config = dict(
    hidden_size=128,
    moe_layers=[0, 2, 4, 6, 8, 10, 12],
    normalize_top_k=True,
    batch_tokens=131072,
)
Below are experts of layer 2 (counted from 0) of a mixture-of-experts language model. Rows are named router (the router's row for the expert) and show model dimensions 0-127. Each number is 500 + 50 x the weight over its row's rms, rounded and kept within 0 to 999. Numbers have three digits each.
After each expert's rows: "gets" lists some tokens that make up at least twice as much of what it gets as of all text; "comes after" lists some tokens at least twice as common just before its tokens as in all text. This comes from a sample of Wikipedia text that the model never trained on. Tokens count by the router's weight.

# expert 121
router:499466480449412537438450432412522460557430467434593528529420502465500505585559458540499434581474479435488485573580441484593525460492519363538465477488486537499374510410470500457484458428508522483495529526468564534447513607500551474596569569476479426496536531522518529506494470505525486519513486573544516495540499501475378464480591572512499535530484605519498525510444439491499616527424
gets: "N", "W", "= ", "K", "E", "Th"
comes after: "| ", "\n\n", ": ", ". ", "- ", "("

# expert 82
router:543414512443482571483555465432513463600453508460533545572484561565372498502529405588488424555502524418540486534542400489476480359501479525504545459516488543531466428457525463435512506504460531513583519532562539507544477522413497527487455510504504471492527542497515516389488517533521504564464378557514485506592475400520390465465614511511516548554571513464560418444497507486471573506469
gets: "United ", "New ", "World ", "American ", "National ", "South "
comes after: "the ", "United ", "New ", ", ", "South ", "of "

# expert 104
router:487470474398509503458537392471529400492404481507493567494446549531491489557537544505520438576534518454521498500504476487445565414468506375514508502525532457566512487520518490446521520456378464490520455607520531569413470511564507493654394580395520501513560512531570446434488478557510486534489451576590470487498497447622487429541559539514494558488513541490461520497546525594485531465491
gets: " ", "/", "t ", "tion ", "0 ", "k "
comes after: "| ", ".", " "

# expert 220
router:463483540445454512526516489504530458599495459526553493509537518501334494599531456534537512502491486449450549512591455473483540418476454428545459379471512481519459511441427466538513480470433509527468437554428524440413594574597510543515514496506460510503539591462558418415518472529548539563397467513554426489539408534530526477515512532550540577503466573460576491471417418520520493519580
gets: "ap", "par", "dec", "pro", "aw", "tri"
comes after: "the ", "a ", "and ", "was ", "s ", "°"

# expert 109
router:524539536509465514518479469440486487535443450484554501460464548496404509462586509503486427544485549507514472599573421530507554405602420453559449465530486496595467465481528497448472517506408562557575450565499535569465451495512423417547491446509468513499472533587546428521505486525584613676520448557462505511523436480432397471528465524487447498489405548520429476499491516537496539441462
gets: "was ", "that ", "which ", "he ", "who ", "it "
comes after: ", ", ". ", "It ", "that ", "and ", "He "

# expert 175
router:566437507407531510443543451418531480526441439542506521451513593490484610500530578503489472504512529468434527598545505527541499418527466495472500463603556516556428562480457449485511487484478456485531551532470509575472480493552469507595499564542533425550519526448580479447487518528637552637531472550416421434585488534589440459511554514450491476568500563462495429436452528462468575495551
gets: "- ", "| ", "– ", "–", "• ", "Succeeded "
comes after: "\n", "\n  ", "4 ", "2 ", "3 ", "1 "

# expert 249
router:517469512501456514449534507468480409608397489513465466454527470460491580514487537461412460465502527488498475520586404430454437363464534386558428433575484508580458497493504554475487508548419529423478488493487502461448568570518457544599488585475432463453482530515592414434462461529507575583510473548511424514584481499382553497515526531514524522564481579500527428442491519515507491460506
gets: "i", "un", "1", "e", "ian", "a "
comes after: "\n", "(", "; ", "as ", "T", "is "

# expert 92
router:443436528415482454526545463491453462538485493476528602438543498492460529443477457525485474551504526505450513597554419399488524417521522532619538473576521424602488531528515431450463531488381493511432542542508436424460508530484445515552516531510471445478578489533516432502472527597627553562533440445520529560561490500480380503487509529539550566513497614556513449465495446529556541573451
gets: "|", "dis", "in", "f", "res", "F"
comes after: "the ", "to ", "an ", "and ", "was ", "s "

# expert 117
router:536417553477472555443497405452504434495483521493556519544484564407475546500451494533447426551462512411494488605540428528473485454480433392591376479480522459561455488500457507499402506510484478488471514487550483504496489544551505613543496504518525399485484535616525489345487434576542471528475441486528520516635444526520428487484534505465515497529503590528562485383457477484518512537515
gets: "A", "E", "W", "J", "P", "Al"
comes after: "| ", "- ", ". ", ", ", ": ", "("

# expert 233
router:545425482436458514501500373475488550541463466454425582465443585511435559504452503472474502528514482450504572570494501469512533374518488514519524469628479495581426503470486484445453551431446489545506500457558494538566449484589429555527531519514475443503533591478613451373491479542613534534554472550494516429504526455495503515531548541525490551626554581461501557508415437498532539520513
gets: "–", ",", ".", "-", "ur", ":"
comes after: "1", "2", "3", "4", "5", "6"

# expert 105
router:524488527395454397507428458445500463509482442536535521457514548504469511535566481536489470528522624456434488496501467462425476453477530482465450348510471510584496512369578530418554494525461440481524416566457535522439477464557537571543481488523506438494487549544560456465496492565585552617523465528558573570584543448550544533445578461465511499520574530542473430509508510583540554563523
gets: "\n", "si", "lo", "ver", "tri", "Sal"
comes after: "|", "Green ", "a ", "|---|---|---|---|", "===", "----"

# expert 159
router:549498525397383542486551385547538541533441532485546453502564532495397526523524519442392400608532519502525511532527507526480430441476476478516405515469507411669430449456552530505502467511455470536482542557482500547504527574511425534509425530497483467513495523549525505423503512553558562607449514499557486513495442468517481467435593480524508565528469537582540482519524436537579581457521
gets: "| ", "; ", "—; ", "); ", " ", "— "
comes after: " ", "0 ", ") ", "1 ", "2 ", "— "

# expert 111
router:535477543452508486533547448494491436585425542551557584536479540520481504490565461442512421519524573464484501512540458479434465384466523376598501504521426520530397524374557506441411521565394512516528479536577455491543509545567476448560498520460512472481484497446586509433527543549534472561463477495610557516585474597492446480400528499517529535527518612553505456463482504449559481524496
gets: "In", "is ", "not ", "inter", "/ ", "W"
comes after: "| ", "- ", "which ", ": ", "did ", "; "

# expert 147
router:432528495429476459476529358438573432485375439529553429525492585444511573479498490445474463452504548489488526567560441484506429443534513456509533443436458530564465495452570474404561559442413414573522460472520511505491558540534522527572513496459439490491580517477550461409449534549582576588569439501480483533448503499510569486531582562571497521560483545510546467480538445536528583452512
gets: "-", "s ", "'", "/", "' ", ","
comes after: "'", "’", "2", "Al", "non", "3"

# expert 118
router:406459500432492437528550448484532485506463529513571540487518669538499550540497507508393406489520553486472509510582510516516504397548501467560447455488560517538416511421457467510478543446473417490500455533598525476536426515539418480500455479553513386553613524474555505457540471508572562554464508449491458519477456522558468519498596474501485512532465611592479512380531443510566559481473
gets: "his ", "s ", "her ", "their ", "family ", "and "
comes after: "'", "his ", "to ", "tow", "s ", "ing "

# expert 252
router:501501546427453521468494480403523535585414418501522482463489488555441535539476470463477485470438478507447522511612421481474456423585523513516448448528499504543469472412490537515522544506484555546494443559554505453551494504514534521506559533411488402536612526517555429356512459515562532556514493516564481521504429391487496493415518487502560501561572606465565378453494381525554515531467
gets: "first ", "two ", "other ", "new ", "National ", "former "
comes after: "the ", "a ", "-", "and ", "The ", "of "

# expert 134
router:454423547447505506426455461390449393562463473552535483430492489578503476563536516455451489484513498484559475467555407465513496355517526485550477434521525477590461513412542471482475547455493508520458491608516509461536498521462526487578519527511553414537514478480571380421553459507556483556517485479598469446508508479471455519460564479540537488534498610561604396462533413487522591483449
gets: "its ", "their ", "other ", "more ", "some ", "all "
comes after: "of ", "the ", ". ", "a ", "with ", "for "

# expert 199
router:500496575451471448549456462452494463525408452453541494468454569443411576469490492511481506564501506481463491630534498481493483433496517534507540419541514441631381569498385501523548481510549469493489415493544524564408500539544539451590447508401460487543558543541552439496479490564601534508510393492590517498559460462538339498470503544483499556501465519508477491475487505546564548486544
gets: "L", "V", "fl", "bl", "sl", "v"
comes after: "the ", "a ", "and ", "of ", "to ", "\""

# expert 244
router:491560527310476435545526363484522459558450457483501546499512508502463574441504475500518488472565495418444478501495449431486540438510526425500489389579536473565438471477483465458491511457440515514515466570515522535471486553447419463536487500496471409405523550528582425451477520626513490523566543500537567453552483557514449512467543472446531523508582611485515469430548466558580546445517
gets: ",", " ", "ern", "Pr", "H", "Sp"
comes after: ".", ",", "1", "-", "3", "H"

# expert 135
router:544506572447497473444541425459560411516366492498470543534460497578378598515502427532444422506544568428425461500563506490477544373476484415519463459541500506562436501486480571458596474430485499527517456517580495470466538536504478564505489505466476448516502504498486462532459537475616515524513412529556475529505536425494467528478617551496474518601522530503542462409453431599521557462479
gets: "the ", "|", "National ", "00 ", "second ", "Bud"
comes after: "of ", "in ", "to ", "at ", "for ", "on "

# expert 219
router:433493494383568491508505421440503447494317541531521525488489576483512521523461554504418431490521499441478499530572465472555454461456474493546405462556521437619365480467465501485536439542434470554535540601464596522491544471487482520530520556532548522510532466491565524430436511535575523527390414464420446427503481475564505436539499510501544541522473525460469395464500478460517520522530
gets: ": ", "- ", "; ", "): ", "); ", "= "
comes after: "\n", "by", "\n  ", "Country", "Born", "s"

# expert 97
router:450555536408436532494550419473500417558471471463578480551509681534502568535498507423463448465478509458517530575555484456487486395516563484485548415542512506525484527475542490511499609516519554532498381570492536507518497489558485492489477483547485537518662491470488469374458536576546496655536513472495493463510490481509541518449533540537536536542471553541538469470534465541488580428554
gets: "s ", "his ", "a ", "op", "their ", "sc"
comes after: "'", "for ", "with ", "’", "of ", "as "

# expert 136
router:463502534502482505453461501458550475476510485541532493531519539441499571520476550424405441464503507367525519600540482464478517428494426448609478448482521480523436479489470512475505522456448501468611441602488493562462461486450505501588535531529431454484532574496511368467436465532579509534531547580541468550579481530477439466427567561506476548661562501533472489436416437578558531501530
gets: "| ", " ", "Se", "E", "Mo", "ax"
comes after: "\n", " ", "8 ", "4 ", "3 ", "1 "

# expert 72
router:487479557475408490529454344487484502494364524476486493515443554564438485506472478412452371549483553548443512612498449477502500476531513510548435444567548488584455557365397441438533534504474511494468464480506476549467506501541532460532536507497440444555546535449538507476431530518634540537460467481556538411572472487461415508523558469536457567527458559484515464470467475578471522515515
gets: "D", "L", "H", "K", "G", "R"
comes after: "| ", "- ", ": ", ", ", ". ", "("

# expert 68
router:529437487490444492465430471547609403476511483522552466524518507525450496437511475528515467536440503484471532458612493467494491434486516519562460454501524481579421420479520545394525478505442477537505482587532575538511494508498555515436497539440577517543523530580524450512537470566665526519425440552579493560516541485524452464591578557427482570585507553587561420433419407492496544479520
gets: "et", "se", "be", "me", "the ", "et "
comes after: "the ", "me", "in ", "of ", "a ", "at "

# expert 130
router:427471497467471529515570390518528473557499481461570521508442480542439559490503437514487456567532583451512479512583521418440504462450475560547472504501539480547467477388573428453434459547475510500584532643616524503559479480451507521512510495569495471469544533384542447455478538612573599548458407549519429512496468490535480536516580460504473536583565489464588428480476451483481561505481
gets: "ell", "New ", "University ", "South ", "west ", "North "
comes after: "the ", "New ", ", ", "in ", "of ", "North "

# expert 196
router:503479543485448426474482461480510462569381517546513477539487499488458553491517406531456492513570560494478580541540463431487479532553554339516464459440459502612484476410545493554458510525484525447474421544544499578453471516498477542569432564476531532571565465531605441485456538569548448638492492522604390505503494446580514506442580504525538550504472556470476507482464475518476554578557
gets: "| ", "tic", "Par", "|", "Man", "; "
comes after: "| ", " ", "\n\n", "Green ", "- ", "Votes "

# expert 99
router:515496546502399557444528423463499469480425492499474516492499472564484527551435477540433517462453619438500539552558461500464472457531468449573558465559544398570346555513477484495500543566416507446454552526528461425447545502524501511503498568513500438539540551476480485441423515597598513559428359459561421461592501469525502472443571539550531536490486553528540493504472440585546531482509
gets: "C", "F", "M", "S", "P", "B"
comes after: "| ", "- ", "(", ": ", "the ", ". "

# expert 150
router:518565566542448571500536398516461452516445493517552549444442595507409543554503523483527472628555482409570528472536499488437459435467413462536465424474537466622479553455530392499472499492485513582559544537568516428514571472460432569521497516472483477470568572505570488449551481524577513561458473506567479460496483543539415555531567551515562507468531513459467362519454419470522521508484
gets: "ol", "out ", "over ", "St", "0 ", "New "
comes after: "| ", "; ", "publ", "Publ", "ed ", "ing "

# expert 95
router:533542533382409465477547418453501415553424481549493513444495462537453525510533453449473476543486500478507489505518461413522556446524511528504545422555448501570472511396399466507541486529504485476493520526581503424499486581432505508546545536475468405480635514476544402375565491543588529537538408549494517449548419448448436565475490419416520528565441574507480480488518473476557493528555
gets: "rec", "g", "ow", "w", "old ", "high "
comes after: "a ", "the ", "with ", "and ", "to ", "b"

# expert 171
router:512487584461452506493491465467533462510469438507502558463530523576446495525613504497502496475450629409522478558599454483506413513537536414541493399528486507640441531476504483430460489566421506481469479564537560506509445456557528538527523553503483444549568537585545524530467449502579542556518536432499526441609434516502462518516575577480437537596522612498571530499421485524557512570524
gets: "U", "A", "Bar", "Car", "ri", "R"
comes after: "- ", "the ", ": ", "of ", "a ", "\n\n"

# expert 213
router:475458547485465514531530497408485472535468475483525511459531515510420538529483438573456454480533551512505497483538506438490508408434511542574431357501530490498484551361503520456469520485445398571560520560558571538439523511544522565546434533535519472498483608484508464477517463565666479540446495473472505517606458485476475482462480599554508612482505525538573485464543426568586582518548
gets: "\n", "le", "| ", "==", "col", "==="
comes after: "|", "\n", "\n\n", "=", "Order", "idd"

# expert 139
router:508449612472460512548451490452504399514423510535622541485477493536407518487474545481512440481437592513489441504529397535430485472514510387558475453506508490582465455376436486394475479480479492505527597516535488544454484537501515519539446531531529431567664486523556450375537447570522500568458484554522491481491422552514510429419561485495496574458483508482480490531470497568499540482487
gets: "In ", "On ", "In", "After ", "As ", "At "
comes after: ". ", "\n\n", ", ", "\"", "- ", "). "

# expert 149
router:513447555483483462468417444468578449593472542549544549566464465496480576520509409538464471423477527463510516485576422398439492491501477492605421452487422544616509547405553485485443555570434548495529471557499503459487491467463497515532484513445515455555525501610527397470458521556547515572489504532532449519595476476436422541457564512480479630549410541492489447450428485526460555499539
gets: "| ", "\"", "|", "== ", "==", "=== "
comes after: "\n\n", "\n", " ", ") ", "Votes ", "Total "

# expert 81
router:448506465423514511474517507446522427547430497519492473448570561537412570525485492467513466512479418497549506512590494483491509446537551377541456404461546480523420390436518490451493492461493515541531603507492579441482484513571491493479473554494552479495464572509563371443534455546572575617474436609510511511491526538497492502413529508427486459526546614483537494546548358511495559507494
gets: "first ", "pre", "later ", "years ", "then ", "years"
comes after: "the ", "was ", "a ", "and ", "″", "his "

# expert 143
router:472405546498464503434464488500547451583404455460582533422578478563505586497534453575523476520448523423554543556504447402428548397540432475505485475465468451577388550455517530516469452556474585416544510568487490490527504426532522538525486512436488481572591548475528496457479546605510529576522485472500489517603524563503526517483572484531536525525526569520480420445501459590576582462536
gets: "F", "for", "For", "Sc", "back", "Mon"
comes after: "\n", "\n\n", "- ", "==", "\"", "The "

# expert 236
router:493524491476424525459427394512511488547398467489561489427445590461521562573474444504469492541471483469528509511486466436494512454545523491561426464518573542610421562500520499481457510519456537524490506550477395517504508498502476535601477595427485429516528546501550483475527495533499631523520454557510438408565483466523468501508512606520441522558552627514523530460561375544557575525607
gets: "T", "L", "ep", "P", "ath", "Th"
comes after: "| ", "- ", "–", ": ", "(", "; "

# expert 198
router:494401473439496477491472473530529527516459421487540489506522547481434572503473548499512389472500568437504503573499477437513539404441447482566577506503520506530360497468503496494514396506366442555570519562517538494570515537499532535555474515454512449508497497568539384484533522595503420499486514457593449525618540426440512465530640558504471568564535544472570498504501457580535489472497
gets: ".", "\n\n", "==", ":", "== ", ")."
comes after: ".", "\n\n", "0", "1", "|", "3"

# expert 225
router:515442516463445525482447501538526464539472418422551534510541585497494540486455467466517552580489530413530486507499414481548559411462555436574445384553471516490423510433495554553530488536499486489487533547535463493465534575521523472539513503488548422585540608512538353429452532569468614590493489524473418509517529467490411494553542530523422592526525614528543460437427521555475488483475
gets: "also ", "such ", "comm", "ib", "said ", "acc"
comes after: "was ", "See ", "is ", ", ", "and ", "to "

# expert 162
router:461527492472475520501578365517427527583391443466622474444491578564529501500464495499442444512476605479459491586537493488510521452523489413538465461599454443617404501504487545592506494449445441574507506548541483480507475475468447530494448564432518463534607507495500471474468514544522549445453521561554472505471407453505445448514562498464482442612396558499495407520507465514488534506476
gets: "3", "4", "6", "5", "2", "7"
comes after: "201", "200", ".", "202", "199", "198"